{
  "experts_per_token": 4,
  "d_expert": 64,
  "router_score": "softmax",
  "lr_router": 0.000679,
  "rope_fraction": 1.0,
  "qk_norm": false,
  "init": "normal",
  "init_std_up": 0.0442,
  "init_std_down": 0.0,
  "warmup_steps": 200,
  "seq_len": 256
}
Below are experts of layer 3 (counted from 0) of a mixture-of-experts language model. Rows are named router (the router's row for the expert) and show model dimensions 0-127. Each number is 200 + 30 x the weight over its row's rms, rounded and kept within 0 to 999.
After each expert's rows: "gets" lists some tokens that make up at least twice as much of what it gets as of all text. This comes from a sample of Wikipedia text that the model never trained on. Tokens count by the router's weight.

# expert 3
router,183,242,179,247,234,194,219,178,194,252,145,180,271,221,189,187,226,143,219,233,208,165,206,214,197,204,194,201,229,229,216,194,219,204,186,216,235,192,190,231,202,196,207,233,227,237,176,212,138,176,182,168,233,148,217,177,235,225,125,219,200,163,200,214,198,215,166,202,180,232,186,244,218,229,182,234,220,170,141,199,162,224,216,195,138,222,187,209,232,217,213,238,234,202,226,261,191,189,223,227,210,202,146,243,199,205,172,168,210,216,179,142,252,270,180,191,205,149,152,191,159,180,242,168,227,231,226,217
gets: " that", " be", " not", " had", " has", " it"

# expert 24
router,150,159,180,262,224,249,179,185,233,206,125,199,166,156,180,205,189,185,212,143,168,216,198,212,208,179,235,229,245,173,192,176,283,182,191,186,221,171,190,234,220,190,155,199,145,254,177,204,217,172,186,233,201,217,203,190,236,216,198,200,208,205,166,211,248,200,163,269,127,186,208,185,229,187,198,185,169,219,238,221,227,196,255,227,206,175,136,172,201,191,200,202,167,190,209,210,184,194,195,214,241,195,201,209,139,201,202,263,216,192,225,262,212,167,201,165,222,214,180,215,183,133,204,245,195,213,177,174
gets: "i", "k", "u", "m", "s", "h"

# expert 34
router,260,174,250,189,243,202,206,220,191,211,228,180,260,215,203,207,121,212,156,220,203,237,215,226,224,178,187,205,209,189,196,204,173,134,204,146,171,161,209,179,196,171,189,189,198,236,163,211,198,244,262,155,267,177,205,152,157,178,247,214,257,166,181,145,173,178,186,207,173,178,198,196,209,241,208,192,204,234,152,184,215,183,189,237,169,250,210,218,194,168,235,224,284,220,198,172,178,182,161,186,143,159,179,195,186,171,170,163,170,223,190,189,210,224,226,235,223,199,165,232,228,216,215,197,233,198,204,190
gets: " with", " season", " was", " at", " played", " won"

# expert 23
router,163,181,184,182,202,157,249,207,189,214,253,225,219,185,219,194,238,197,214,247,209,165,128,189,220,171,244,145,206,191,184,195,247,263,197,180,194,241,195,141,180,187,233,200,190,244,145,190,240,183,196,182,206,179,165,181,217,266,187,184,194,244,222,218,215,201,217,199,202,201,206,178,235,237,230,240,173,147,193,161,235,225,179,182,177,152,209,259,178,172,193,190,177,205,205,190,122,134,191,213,129,262,218,194,214,168,170,167,200,177,204,216,245,192,221,194,217,219,182,221,185,180,225,192,152,178,165,184
gets: " 1", " 3", " 2", " 5", " 4", " 6"

# expert 41
router,179,202,232,177,171,229,166,160,168,201,204,191,216,159,181,204,255,269,284,167,201,238,175,192,229,205,171,167,177,175,187,189,219,174,165,248,189,190,227,115,183,206,194,148,190,191,196,214,224,266,239,225,166,174,201,214,208,191,204,202,208,170,249,117,217,183,171,182,207,159,197,184,185,201,218,184,182,225,212,167,192,143,206,247,228,161,175,218,231,176,219,258,173,201,194,171,181,207,167,198,219,243,162,202,221,209,179,185,203,189,168,191,207,185,155,205,183,227,183,213,94,228,186,207,175,208,184,204
gets: "–", " |", " 0", " 2", ";", " km"

# expert 5
router,180,216,184,212,209,217,249,169,161,196,184,173,161,136,221,266,217,194,255,172,188,227,211,228,246,213,155,208,208,168,209,218,208,227,215,203,151,256,199,233,197,232,203,199,176,85,237,230,137,241,218,202,197,172,217,218,251,209,228,201,151,226,210,187,180,142,149,197,204,193,236,188,228,173,186,213,166,204,265,194,169,199,221,242,211,202,224,218,244,176,219,212,206,215,251,231,212,205,192,198,237,202,193,203,207,181,180,165,175,179,223,200,259,225,169,208,223,213,202,221,212,222,220,172,185,269,226,161
gets: "er", " R", "ro", " B", " 18", " K"

# expert 8
router,192,170,180,156,159,210,167,188,170,216,248,200,247,198,235,173,171,214,197,215,220,181,175,184,222,167,178,163,209,202,186,212,140,178,201,242,188,184,176,163,152,160,206,175,195,203,206,190,194,250,162,207,186,226,265,200,267,160,180,218,241,153,244,179,201,218,258,154,221,164,165,177,201,220,210,205,220,123,285,213,212,207,218,194,227,254,205,184,216,240,227,243,170,156,148,175,210,233,160,187,197,227,215,194,203,239,210,215,208,221,170,202,167,219,189,164,154,242,191,220,183,243,171,227,174,242,212,200
gets: " |", ";", " •", "%", "|", ")"

# expert 45
router,172,209,217,264,214,193,251,233,198,197,176,197,174,195,190,247,203,180,217,184,192,214,165,146,234,238,219,251,209,152,206,197,197,187,230,192,207,224,156,213,271,192,128,254,186,188,154,217,230,189,184,264,215,185,234,226,202,195,202,221,194,172,179,238,231,188,185,220,161,199,217,175,236,216,158,230,168,195,197,224,235,260,201,177,151,253,231,169,205,174,218,169,221,165,234,214,172,181,217,148,208,212,237,180,182,170,217,188,174,237,223,235,181,178,223,175,257,192,275,233,250,156,209,185,218,192,222,239
gets: "it", "id", "el", "en", "ut", "et"

# expert 1
router,189,216,223,176,211,226,193,246,185,183,261,158,235,241,228,154,171,198,181,186,210,178,240,228,234,205,191,172,200,234,175,208,166,177,225,239,248,247,182,197,147,190,147,184,192,163,191,245,202,216,219,181,172,188,222,225,195,202,194,208,218,171,200,201,175,189,180,205,233,260,138,196,174,170,188,169,192,214,188,181,236,203,201,122,193,235,179,149,237,222,201,135,193,207,166,227,229,232,203,125,135,195,226,140,216,233,257,181,220,183,202,205,238,180,251,177,204,232,222,197,213,145,213,198,172,244,170,207
gets: " by", "-", "\n ", " |", "er", ";"

# expert 44
router,165,149,220,156,202,178,163,172,172,233,168,209,207,234,229,174,208,163,152,193,233,186,212,184,243,239,254,217,201,188,187,215,150,230,185,199,236,152,210,209,160,180,190,198,236,247,176,227,153,210,225,209,202,229,210,202,178,173,205,211,225,179,249,216,226,229,242,201,253,145,193,235,241,148,233,218,129,148,236,175,230,253,166,176,195,229,210,182,211,181,188,235,168,182,186,210,201,188,163,156,188,215,219,190,241,219,186,198,228,133,175,235,157,169,224,192,190,194,148,221,233,208,196,156,215,228,226,142
gets: " |", ";", " —;", ")", ");", " ="